config.toml
n_experts = 16
balance_bias = false
init_std_router = 0.0201
lr_router = 0.000533
norm = "layernorm"
beta1 = 0.95
grad_clip = 1.0
batch_tokens = 65536
train_tokens = 372800000
Below are experts of layer 5 (counted from 0) of a mixture-of-experts language model. Rows are named up (a neuron's input weights, with its number) and show model dimensions 256-319. Each number is 200 + 40 x the weight over its row's rms, rounded and kept within 0 to 999.
Before each expert's rows: "comes after" lists some tokens at least twice as common just before its tokens as in all text. This comes from a sample of Wikipedia text that the model never trained on. Tokens count by the router's weight.

# expert 9
comes after: " the", " a", " The", " his", "s", "The"
up0,236,220,145,274,160,172,195,182,285,198,168,115,225,174,96,162,236,170,222,222,239,197,96,186,136,185,182,224,109,205,216,203,175,206,218,258,236,156,151,167,244,193,222,214,164,255,181,222,145,235,145,221,170,184,251,244,143,238,187,200,171,259,275,183
up1,190,159,214,184,246,154,194,213,191,132,215,193,227,214,275,212,182,244,216,240,160,231,207,194,135,206,267,159,189,192,176,197,185,210,156,184,168,222,184,191,195,266,266,187,174,185,193,136,184,179,167,134,300,170,211,245,221,158,247,224,231,181,182,219
up2,204,211,175,274,188,172,172,236,225,136,271,198,175,271,191,193,205,124,165,261,217,169,210,174,212,183,190,150,266,168,267,170,191,137,180,232,226,163,194,232,188,213,133,230,141,146,204,146,146,196,227,207,166,224,215,255,182,231,239,209,187,190,223,245
up3,159,155,208,170,217,182,216,184,174,172,268,190,207,189,193,249,162,208,231,238,226,169,202,191,194,152,234,264,198,197,212,222,187,184,214,208,165,140,206,158,157,229,202,214,243,253,265,246,186,209,193,222,281,151,178,243,177,259,180,164,262,160,207,202
up4,251,196,240,177,218,197,204,129,168,165,152,236,210,175,199,194,232,228,293,217,209,219,175,155,189,194,153,219,206,155,191,283,197,232,254,242,129,231,236,268,186,193,85,190,152,226,214,132,173,194,179,280,189,237,171,187,278,246,196,257,181,180,139,258
up5,197,235,167,189,254,136,198,156,141,210,203,209,231,224,131,194,254,232,174,243,231,193,221,189,228,224,166,211,249,133,169,225,196,156,193,232,236,253,189,191,162,173,215,252,212,262,171,237,212,220,212,182,207,196,247,180,166,120,120,217,187,234,162,145
up6,111,188,176,163,199,139,181,235,198,234,187,197,120,198,244,198,196,189,253,265,198,261,242,271,249,233,223,155,151,173,193,214,179,199,185,149,206,209,182,104,178,138,206,213,242,232,222,265,188,164,244,287,265,215,186,148,170,209,202,221,152,199,184,180
up7,150,205,278,181,226,241,173,205,263,230,130,147,223,265,272,166,200,208,219,173,151,205,211,203,186,216,227,124,241,182,201,223,179,221,164,211,183,191,233,199,117,238,267,233,211,167,191,207,213,247,242,176,185,225,134,188,168,202,229,253,171,257,228,227
up8,181,230,158,179,163,312,196,247,230,113,227,226,214,268,221,211,174,221,235,258,247,240,191,251,219,214,217,163,160,217,164,144,230,221,228,249,227,167,172,215,209,180,236,277,192,137,197,245,174,193,141,240,206,170,200,140,134,169,158,239,158,158,186,276

# expert 7
comes after: "0", "9", " ", "2", "1", "8"
up0,217,212,199,265,227,212,166,177,184,250,229,224,225,177,296,202,239,203,199,181,134,213,149,190,190,158,234,154,215,160,154,166,212,193,130,204,201,215,155,217,174,250,229,183,200,106,188,215,208,215,211,146,215,129,149,171,166,191,266,233,187,194,175,137
up1,177,181,172,161,199,251,205,161,190,187,158,225,219,278,241,257,212,199,187,175,124,139,250,218,190,245,249,222,159,185,187,215,242,159,217,149,125,140,146,190,155,192,226,172,230,208,258,230,254,205,189,223,137,192,165,196,220,174,175,187,275,236,204,210
up2,185,161,228,137,182,213,171,250,184,259,149,180,242,213,193,196,225,251,142,173,201,189,242,224,194,229,186,177,220,188,188,189,185,178,151,260,166,160,232,147,188,191,202,199,239,209,237,131,207,132,240,213,269,217,118,202,160,176,185,177,257,202,219,226
up3,224,188,189,240,192,228,197,183,171,211,227,225,222,116,289,219,159,259,263,215,124,205,135,213,141,199,168,167,209,225,204,188,212,242,154,246,154,200,184,235,214,151,190,231,175,248,199,157,213,128,233,191,234,192,182,168,180,159,174,196,157,253,226,226
up4,235,229,106,285,256,159,202,239,233,233,218,191,216,223,225,165,175,215,210,218,199,202,192,198,161,206,193,210,177,171,193,194,247,202,156,239,110,211,160,195,183,242,177,243,194,137,191,140,187,174,159,236,210,175,183,232,218,152,123,151,265,241,160,165
up5,232,219,136,183,258,244,198,187,189,183,226,195,170,267,204,213,166,209,185,139,228,201,227,217,132,210,211,90,221,216,249,285,265,178,192,180,208,206,186,168,150,70,231,154,188,198,173,153,203,216,251,273,207,274,112,222,236,221,113,158,244,183,228,258
up6,178,192,205,130,200,149,163,134,191,210,142,174,226,157,193,184,199,192,115,187,213,168,220,188,224,197,232,202,194,201,224,185,257,241,251,203,229,194,214,236,251,172,169,162,157,267,222,277,136,223,218,234,126,209,304,203,213,219,254,217,201,149,272,265
up7,157,243,249,235,280,197,290,247,197,250,174,195,172,198,209,230,160,200,163,159,196,248,209,205,217,173,187,207,191,184,164,236,239,206,247,184,230,266,198,197,244,128,185,166,175,184,201,203,214,227,164,138,204,202,205,195,192,257,196,236,164,151,179,269
up8,166,149,199,140,254,154,184,244,228,152,257,220,230,203,190,206,197,177,213,203,220,197,192,218,199,200,224,222,139,241,126,172,227,157,238,218,160,259,217,224,187,175,154,170,239,202,200,172,224,201,230,137,140,186,212,200,209,147,164,181,257,224,259,172

# expert 3
comes after: " the", " of", " in", "'", " to", " for"
up0,208,182,201,228,136,260,190,166,224,211,222,159,164,179,231,225,216,246,152,189,178,188,199,166,208,179,191,221,187,219,219,259,246,276,226,319,200,230,104,175,184,200,293,204,161,240,218,232,256,182,216,204,198,108,188,92,225,194,273,189,248,261,250,232
up1,237,218,161,186,182,192,210,135,241,182,213,228,226,203,175,127,200,141,229,182,196,224,225,186,144,201,208,216,219,211,197,214,191,235,107,171,230,155,205,173,232,159,159,208,148,195,175,166,167,180,141,151,219,227,193,215,251,316,172,201,278,165,187,113
up2,187,185,224,187,251,212,174,180,209,208,248,149,171,178,165,227,211,205,181,219,151,220,183,260,250,222,295,196,245,175,202,254,191,211,188,248,229,153,195,198,153,275,278,222,259,132,159,305,170,216,293,179,219,227,189,172,229,200,218,264,159,166,170,179
up3,192,169,232,126,255,218,185,238,231,180,206,160,177,164,176,174,133,223,108,179,175,230,164,191,201,289,147,262,188,213,193,187,201,186,177,217,270,214,216,182,234,111,206,213,251,215,193,235,160,142,178,172,172,163,140,220,161,192,236,207,229,214,137,230
up4,211,189,140,161,208,214,194,237,214,117,269,183,200,230,185,161,251,223,179,222,172,245,192,195,204,211,155,247,168,118,223,283,196,198,183,259,214,252,202,213,210,94,245,210,265,238,173,214,112,241,183,198,165,211,227,214,195,253,146,135,200,201,171,201
up5,154,166,182,216,177,193,161,209,226,283,190,218,275,187,203,214,213,281,132,207,192,188,195,233,258,262,207,263,168,206,213,196,195,176,170,140,138,184,152,174,182,168,258,210,265,168,272,208,232,201,69,185,224,219,177,181,185,271,144,119,168,145,126,148
up6,168,215,170,275,156,217,191,170,228,227,252,187,173,223,225,195,214,204,182,193,223,237,229,200,177,161,230,203,230,170,176,161,205,174,209,175,212,188,201,156,241,282,202,198,200,189,147,208,210,244,233,211,247,151,202,219,220,208,198,167,187,220,140,185
up7,168,243,190,153,159,218,232,229,153,158,188,131,213,187,183,201,206,194,187,251,172,176,168,216,215,224,233,226,208,209,191,193,206,172,199,103,125,192,144,304,226,200,232,140,253,148,234,198,252,186,246,186,236,243,167,175,236,220,165,267,174,208,136,137
up8,207,164,150,188,191,244,197,215,171,260,249,185,154,160,167,216,220,203,240,247,177,159,210,158,196,204,154,239,239,232,251,145,177,257,245,141,203,207,179,205,285,242,177,268,218,164,177,210,182,194,185,245,222,168,151,250,165,158,183,216,218,238,207,221

# expert 8
comes after: " |", "-", ":", ";", " (", " T"
up0,137,156,203,223,174,207,128,244,257,215,242,158,180,212,245,170,216,198,157,166,159,179,173,127,162,271,257,208,159,223,219,188,207,197,189,180,244,144,174,257,152,213,156,202,258,210,155,222,172,241,120,196,196,210,64,264,245,210,235,178,222,150,184,185
up1,204,175,218,240,205,266,211,227,173,183,254,209,216,253,198,156,178,187,157,189,180,264,224,194,254,167,171,248,200,186,152,188,210,220,173,199,197,191,245,216,143,265,199,188,169,198,247,207,185,232,147,192,204,174,166,255,243,247,162,283,253,219,187,199
up2,227,151,156,199,182,269,164,213,192,189,257,184,223,212,237,269,136,129,206,253,193,203,230,190,211,184,163,238,227,201,202,184,269,243,228,264,181,218,157,190,117,137,200,231,116,136,129,141,210,196,220,266,183,246,123,206,171,225,186,204,120,223,204,200
up3,234,256,170,278,221,223,167,171,152,155,138,228,203,171,206,148,270,142,208,251,198,272,204,185,185,159,218,248,238,264,231,242,188,169,133,151,142,263,122,225,208,237,161,205,189,114,184,132,181,234,187,238,293,192,121,244,234,187,227,194,224,186,194,176
up4,144,201,230,250,231,212,226,232,226,209,236,284,174,166,206,198,216,142,292,198,189,256,191,165,172,304,232,144,214,222,145,211,223,19,161,192,210,168,86,176,220,147,196,197,141,154,109,208,161,195,216,155,185,221,227,223,144,187,205,165,157,153,243,145
up5,182,153,210,200,211,157,181,236,176,188,139,192,250,219,181,125,176,187,245,217,163,200,207,206,215,176,186,134,192,159,209,173,244,204,179,165,208,221,184,232,207,217,224,209,190,137,291,260,190,220,170,264,247,151,198,279,192,266,198,218,208,135,140,164
up6,214,161,206,174,176,233,193,255,242,188,253,207,209,231,261,230,207,155,114,217,236,153,245,171,289,222,187,215,186,260,195,205,192,176,231,123,217,143,237,237,206,201,226,199,156,190,187,167,204,205,196,167,227,177,241,190,216,215,162,214,173,209,127,162
up7,173,157,203,194,177,217,204,213,211,250,120,234,197,281,158,236,208,198,188,226,195,242,209,152,208,200,218,222,215,182,163,170,179,185,239,250,173,174,249,299,135,182,215,134,305,187,236,164,241,218,163,214,237,203,236,269,142,194,191,227,202,249,219,164
up8,166,155,186,183,151,172,198,206,180,179,253,223,192,215,165,215,192,174,155,265,201,189,198,200,240,115,181,315,297,229,116,249,250,191,302,288,214,188,280,214,242,170,219,224,219,173,132,192,225,221,173,208,195,214,137,179,224,195,213,241,163,219,180,146

# expert 6
comes after: "\n", " \"", " for", "==", " with", "==="
up0,228,180,128,209,178,212,251,163,230,146,203,136,217,217,144,251,200,225,251,173,94,244,119,200,228,151,286,164,247,187,190,188,182,231,168,234,188,174,265,230,237,181,214,276,183,151,177,142,280,186,240,196,171,236,207,173,187,225,235,244,208,230,165,146
up1,161,237,227,154,191,199,137,222,172,177,198,187,184,188,192,230,220,203,179,204,166,217,275,125,249,201,217,143,179,224,217,246,192,204,237,203,191,203,219,250,248,216,221,242,192,241,207,148,191,212,195,154,238,195,226,194,164,186,232,251,215,187,219,181
up2,148,256,204,206,188,282,151,161,181,197,174,207,159,201,217,153,301,137,217,261,142,284,174,265,201,172,150,182,166,150,208,137,215,87,225,181,187,144,196,145,221,160,148,114,244,127,267,195,206,161,202,174,228,211,236,200,197,242,184,251,269,198,134,189
up3,193,209,207,238,163,195,205,220,261,185,256,194,236,203,125,194,210,199,162,193,203,296,160,218,138,246,225,177,207,186,214,225,237,202,215,183,221,188,158,177,233,216,127,222,178,150,231,190,246,220,158,251,148,169,208,186,297,252,205,161,220,126,214,213
up4,207,181,136,252,165,212,221,287,207,221,170,198,149,168,193,213,258,251,207,215,210,179,176,229,211,229,190,177,164,224,240,221,205,144,221,124,134,201,194,184,217,182,203,211,227,157,219,198,144,254,190,250,179,157,141,223,168,249,190,196,255,229,188,231
up5,160,94,158,133,193,204,173,209,255,218,315,149,161,171,187,229,176,234,234,195,247,235,193,142,297,154,233,243,237,210,212,204,233,232,237,161,212,260,228,208,185,246,207,129,177,213,166,194,215,231,230,183,235,102,123,179,140,203,210,192,253,247,204,220
up6,214,160,153,182,158,224,203,220,231,273,253,127,234,165,187,255,209,187,212,261,117,203,189,163,164,211,167,249,181,135,202,175,238,195,260,124,168,204,214,219,209,151,204,154,190,135,101,107,227,285,216,222,160,168,212,172,218,322,193,175,156,194,152,217
up7,170,250,203,208,160,206,225,175,206,256,213,199,211,252,185,206,209,178,157,218,220,203,180,189,258,214,233,223,180,278,210,174,229,199,211,269,141,158,213,128,152,235,185,207,214,174,132,317,202,178,197,203,184,141,219,165,191,204,110,148,202,247,214,223
up8,142,210,124,191,238,152,241,192,155,183,208,195,169,164,258,271,230,238,224,244,190,167,168,160,127,262,218,218,181,153,269,208,239,197,182,169,164,223,116,157,155,149,174,246,201,232,165,185,167,260,264,199,270,198,259,175,80,228,181,233,168,159,138,236

# expert 10
comes after: ",", " was", ".", " to", " and", " he"
up0,241,195,150,207,187,163,210,214,258,123,191,216,231,224,174,150,226,231,240,276,211,157,195,188,197,221,191,161,151,294,216,161,184,164,189,169,211,215,167,224,98,219,130,228,249,233,168,235,254,182,196,243,229,226,204,199,247,222,206,161,176,230,202,142
up1,197,210,218,141,153,255,237,254,231,205,204,151,150,203,236,189,203,185,203,189,160,200,209,259,146,337,171,234,246,131,139,193,193,226,203,186,191,229,230,271,170,275,234,172,221,179,265,187,208,201,191,196,239,243,190,232,224,146,191,234,239,254,187,209
up2,149,196,160,220,265,249,174,209,189,180,206,213,191,265,148,227,234,211,273,179,233,250,213,214,273,228,163,159,223,127,201,218,187,270,201,262,139,250,185,157,249,225,221,209,234,194,258,220,202,151,183,171,159,192,223,209,165,196,217,216,162,219,209,154
up3,148,197,140,214,258,208,122,287,86,247,184,160,187,165,238,201,198,221,156,236,224,253,172,226,280,150,245,229,188,198,171,192,249,178,228,187,177,172,201,224,245,197,186,169,169,233,229,149,162,226,229,179,201,157,176,190,107,257,173,230,229,195,175,209
up4,192,158,233,222,194,226,209,189,166,198,164,181,226,181,115,196,248,186,283,165,178,228,211,131,244,238,187,212,194,214,188,197,186,181,216,214,217,192,171,305,133,206,250,140,193,273,114,259,195,169,133,168,250,208,232,230,122,162,196,225,134,200,159,229
up5,208,191,248,222,199,219,254,189,202,158,281,194,163,179,194,206,258,215,198,217,165,299,146,190,227,272,243,156,220,206,215,247,205,145,226,257,202,245,252,226,200,169,211,211,194,220,215,247,172,226,276,206,208,252,116,307,125,160,136,225,165,178,199,233
up6,202,158,248,245,234,235,228,213,226,166,246,201,240,210,208,188,232,187,195,160,161,244,196,184,241,218,214,207,203,267,180,205,209,216,179,251,161,214,239,285,130,223,130,190,177,195,161,214,183,228,173,178,237,183,209,177,214,166,178,204,261,122,131,190
up7,240,162,204,185,214,199,251,212,204,197,225,214,175,241,186,224,208,239,227,175,174,219,198,120,189,167,258,195,209,195,174,244,192,247,238,167,188,139,218,193,199,211,219,138,219,240,226,172,180,186,220,230,281,230,236,212,210,141,194,120,168,212,145,199
up8,226,150,235,129,268,196,170,197,161,250,219,224,171,145,213,232,197,158,204,213,169,193,227,186,197,215,198,250,238,242,270,217,206,192,139,232,231,217,204,224,257,204,211,170,237,246,232,199,165,178,156,212,262,167,144,214,153,160,189,165,203,210,194,175

# expert 4
comes after: " ", "1", "2", "3", "0", "–"
up0,178,165,196,187,237,168,183,237,195,227,261,203,196,213,213,199,204,168,177,194,123,194,195,175,227,221,220,247,235,213,142,195,186,246,168,223,202,190,165,204,172,217,128,259,217,153,225,185,254,203,185,166,238,222,185,219,172,262,242,190,188,227,202,222
up1,203,197,191,227,184,236,152,156,218,185,201,134,269,210,248,129,147,187,259,106,124,224,194,206,187,184,173,183,237,216,193,226,212,248,175,179,164,180,229,186,134,204,201,177,149,186,279,142,143,169,175,123,209,153,215,231,206,240,134,212,219,214,206,274
up2,222,177,175,201,194,237,203,213,273,192,129,224,201,189,218,236,238,170,208,186,250,223,158,208,301,160,162,217,196,198,152,144,206,147,238,235,186,141,225,209,214,241,192,194,210,220,235,239,212,221,190,180,250,187,203,188,235,183,269,236,245,171,176,205
up3,201,189,188,299,194,192,224,144,149,172,166,239,250,121,223,249,248,192,202,220,162,238,195,274,219,220,245,140,312,278,152,179,201,208,188,200,172,112,88,202,188,199,203,277,208,205,199,116,240,212,189,295,161,243,210,190,208,290,161,206,215,266,229,260
up4,197,202,147,205,225,196,189,219,211,227,212,149,212,264,168,145,155,243,192,214,204,192,240,169,206,153,204,260,272,261,180,241,229,122,250,216,198,160,215,190,252,178,225,175,220,220,158,138,178,243,207,180,213,185,221,166,217,134,156,210,269,203,216,222
up5,130,214,210,141,189,149,177,187,157,242,186,226,192,288,177,176,202,209,181,204,184,141,194,125,237,229,178,213,139,194,205,192,192,174,259,153,223,138,119,164,121,179,179,194,186,172,152,257,219,220,181,162,233,165,191,264,153,207,248,199,149,207,243,158
up6,228,148,169,278,176,243,176,168,264,191,188,194,198,294,211,146,156,172,177,167,196,208,195,225,141,182,198,245,196,157,242,178,238,148,218,166,207,242,255,221,170,200,125,194,213,151,171,172,183,179,174,173,169,253,144,168,213,171,186,234,168,203,207,174
up7,201,165,164,238,162,272,183,194,227,192,227,123,218,241,301,214,222,191,164,159,182,166,203,274,257,205,214,221,121,231,177,175,199,226,227,170,180,195,283,149,217,176,188,154,215,206,287,208,201,223,184,146,191,232,202,235,243,259,230,252,171,254,167,223
up8,238,205,206,301,198,144,253,232,183,187,246,218,188,196,189,160,178,169,180,169,195,213,276,181,229,193,192,131,227,231,205,154,167,194,190,120,210,115,204,185,234,181,201,234,165,127,218,183,239,184,151,209,265,204,144,244,208,194,12,213,278,235,193,277

# expert 5
comes after: " |", "|", ";", " /", "N", "ag"
up0,192,211,151,198,223,206,187,189,265,154,184,209,129,173,210,151,208,237,216,213,211,256,176,112,164,105,212,264,250,213,112,215,225,146,234,116,178,200,261,170,205,190,215,199,214,203,231,179,133,193,161,299,236,241,264,208,190,208,185,264,204,229,207,264
up1,232,225,224,240,239,227,249,247,219,197,212,217,285,205,139,179,178,129,251,193,193,200,186,133,269,201,212,201,220,227,244,135,174,192,191,189,184,222,192,231,189,188,271,151,211,165,227,254,207,155,187,240,188,168,174,231,121,182,193,202,251,195,184,157
up2,247,186,121,211,225,308,195,229,227,194,211,236,191,189,208,183,249,227,224,210,186,217,194,171,234,199,181,171,191,240,203,170,194,189,173,181,147,234,281,184,202,157,214,180,170,238,190,184,191,215,267,164,217,236,136,158,183,157,190,177,242,184,175,259
up3,228,237,132,190,207,263,134,187,228,262,178,247,199,228,297,193,209,200,203,243,203,183,283,222,209,188,221,185,137,154,191,185,212,299,238,195,208,160,242,160,190,160,207,210,167,215,168,187,172,155,223,169,238,154,130,194,228,174,182,245,204,177,209,267
up4,227,157,179,181,208,145,230,264,286,167,240,228,231,184,186,162,313,213,129,205,195,155,186,251,179,182,196,245,182,178,227,171,213,218,205,236,246,187,219,242,280,149,192,171,247,164,197,120,244,192,236,174,167,200,165,216,246,309,158,188,178,239,143,171
up5,203,204,145,168,214,268,186,193,268,132,188,199,226,214,193,211,223,228,216,172,195,157,175,180,148,113,202,253,246,219,210,139,217,175,233,165,206,158,153,192,138,242,194,146,287,173,192,123,223,204,227,192,179,210,197,221,250,222,175,147,228,182,207,224
up6,154,166,164,165,177,220,120,216,212,183,211,213,282,185,176,246,166,208,212,213,156,197,154,208,220,185,176,239,257,194,196,251,204,223,124,131,158,190,275,307,196,167,243,191,159,162,171,135,206,232,208,182,228,269,152,183,143,168,179,165,247,206,185,253
up7,215,200,66,162,196,284,194,183,141,206,212,222,251,220,203,116,232,183,168,189,142,202,137,245,130,264,197,169,221,139,225,235,197,208,197,153,173,215,226,162,207,196,177,178,230,177,248,239,196,209,148,248,193,192,231,254,192,258,210,213,257,207,204,277
up8,196,139,150,192,238,188,239,165,227,228,267,140,280,208,126,176,191,178,177,214,176,155,180,175,333,207,133,231,204,258,108,303,221,175,191,205,181,207,216,174,208,213,208,201,182,206,202,223,245,117,232,160,201,272,211,239,212,141,198,104,269,159,187,198

# expert 15
comes after: "1", " ", "2", ",", " such", " February"
up0,155,244,186,221,179,173,245,191,228,187,152,235,219,188,178,242,223,178,112,221,202,187,257,224,208,214,202,198,280,195,259,205,196,269,217,243,210,182,210,235,220,211,126,219,196,181,184,136,267,213,158,165,222,246,132,240,254,233,162,262,234,171,153,242
up1,191,237,142,193,166,235,171,249,144,201,230,220,205,181,146,213,186,184,246,204,104,244,196,181,199,296,223,184,156,245,207,190,214,236,194,199,212,185,146,203,200,201,247,153,254,214,218,168,187,176,179,239,142,198,133,229,227,221,214,162,147,225,251,206
up2,191,231,238,219,183,227,202,250,213,87,171,177,180,192,201,233,205,184,194,154,163,209,175,124,206,204,190,189,173,148,196,223,241,199,211,228,156,249,211,290,197,185,192,207,203,167,77,168,236,192,181,188,221,227,206,164,169,204,162,169,157,184,199,210
up3,145,131,158,195,200,126,164,236,160,266,234,201,238,264,160,262,244,205,164,299,164,307,254,162,193,188,240,226,239,200,220,231,214,215,220,203,185,213,215,234,187,267,205,177,196,197,190,172,246,126,197,245,219,220,177,181,237,206,170,232,195,211,158,128
up4,319,197,168,287,203,230,192,115,155,170,196,174,185,237,244,212,164,166,325,262,171,191,187,234,195,166,232,257,235,274,179,213,183,181,194,130,154,149,221,242,144,97,164,156,213,216,204,196,233,156,199,207,221,236,233,174,194,191,171,191,193,217,187,151
up5,179,256,275,213,180,191,207,229,213,191,160,183,180,240,143,191,227,241,212,160,242,205,319,174,205,217,203,251,245,170,140,206,190,187,159,327,81,174,168,201,215,229,243,199,231,229,191,212,173,215,167,159,175,186,229,176,203,229,151,136,266,207,146,169
up6,190,186,195,154,196,206,196,211,211,183,231,163,185,135,183,163,205,194,211,206,214,244,181,188,194,224,151,205,242,199,264,155,192,147,235,201,193,182,130,207,179,228,203,202,232,195,224,176,204,256,179,167,146,205,101,180,189,211,146,255,191,201,154,183
up7,201,165,223,224,250,194,164,146,205,281,197,157,198,211,180,171,221,161,266,181,180,193,205,249,237,243,200,151,208,158,247,208,217,264,281,203,155,243,197,159,234,172,261,215,193,210,200,235,183,197,212,158,241,228,202,226,193,223,236,257,180,228,209,207
up8,190,197,111,239,231,209,251,148,217,207,226,228,265,213,228,166,254,201,198,267,274,214,173,242,172,170,241,159,185,216,218,180,212,222,103,184,184,237,242,237,190,238,246,220,254,173,172,157,213,175,237,141,207,213,227,158,205,176,220,155,157,177,199,180

# expert 13
comes after: "\n", ")", ".", "==", "%", "\""
up0,217,221,112,208,186,220,209,297,181,226,243,205,161,215,211,198,218,203,265,209,197,253,281,125,242,143,191,166,184,226,205,167,186,210,208,129,143,259,195,167,159,259,180,208,209,166,173,185,182,214,216,106,185,214,217,207,194,291,242,260,181,212,142,214
up1,192,197,152,235,177,189,113,240,231,174,164,205,170,179,240,94,248,159,242,260,190,170,250,140,161,223,206,206,216,178,241,166,242,230,216,307,233,201,165,206,178,171,234,202,164,222,181,196,166,272,200,253,185,201,145,145,223,285,225,246,210,229,204,228
up2,212,144,164,192,207,199,176,210,177,182,165,211,204,152,224,195,190,192,258,180,209,212,227,238,217,146,170,250,233,195,151,232,223,174,173,251,178,85,213,238,132,150,242,106,205,189,277,196,188,227,192,191,150,197,142,160,259,175,146,214,172,149,143,233
up3,220,160,160,252,180,165,201,208,210,222,246,146,219,220,242,155,192,161,189,195,214,198,208,229,126,194,212,186,200,276,238,135,220,226,162,180,176,226,190,174,185,241,223,185,153,113,311,205,202,240,210,262,179,189,161,145,164,241,232,134,223,237,159,220
up4,215,247,257,200,150,160,180,209,233,204,211,166,205,256,204,191,175,214,125,141,187,274,333,222,166,147,219,183,197,206,200,202,198,320,198,205,203,237,189,242,149,135,203,147,196,213,147,158,172,187,171,228,164,159,223,212,161,191,92,173,224,261,223,249
up5,132,137,225,180,185,234,107,198,188,207,224,211,200,230,162,196,191,294,196,318,189,173,220,194,220,156,197,193,223,176,214,223,187,140,276,258,177,267,198,183,107,167,201,205,194,214,183,228,199,225,241,213,179,205,236,131,192,217,201,168,255,261,171,190
up6,197,265,251,145,135,187,165,170,191,151,161,179,159,178,235,219,243,223,162,228,147,206,177,164,279,149,255,133,218,114,134,172,201,180,192,220,198,211,204,192,194,116,232,164,269,225,178,226,183,249,128,185,234,185,165,218,183,162,259,190,206,236,219,162
up7,184,144,198,255,219,180,280,273,222,164,194,215,150,238,236,178,197,184,248,247,213,218,224,179,156,243,137,235,240,204,229,195,223,191,179,240,161,207,201,189,206,162,169,191,136,195,159,121,241,213,186,260,234,243,166,159,209,224,101,286,207,236,236,178
up8,173,178,246,270,208,184,181,187,194,181,190,132,224,192,236,181,210,265,232,178,189,244,154,228,239,192,217,199,222,209,245,151,209,233,169,245,215,137,202,255,191,218,246,176,191,195,207,165,216,202,236,71,223,256,167,189,229,140,213,192,209,239,265,187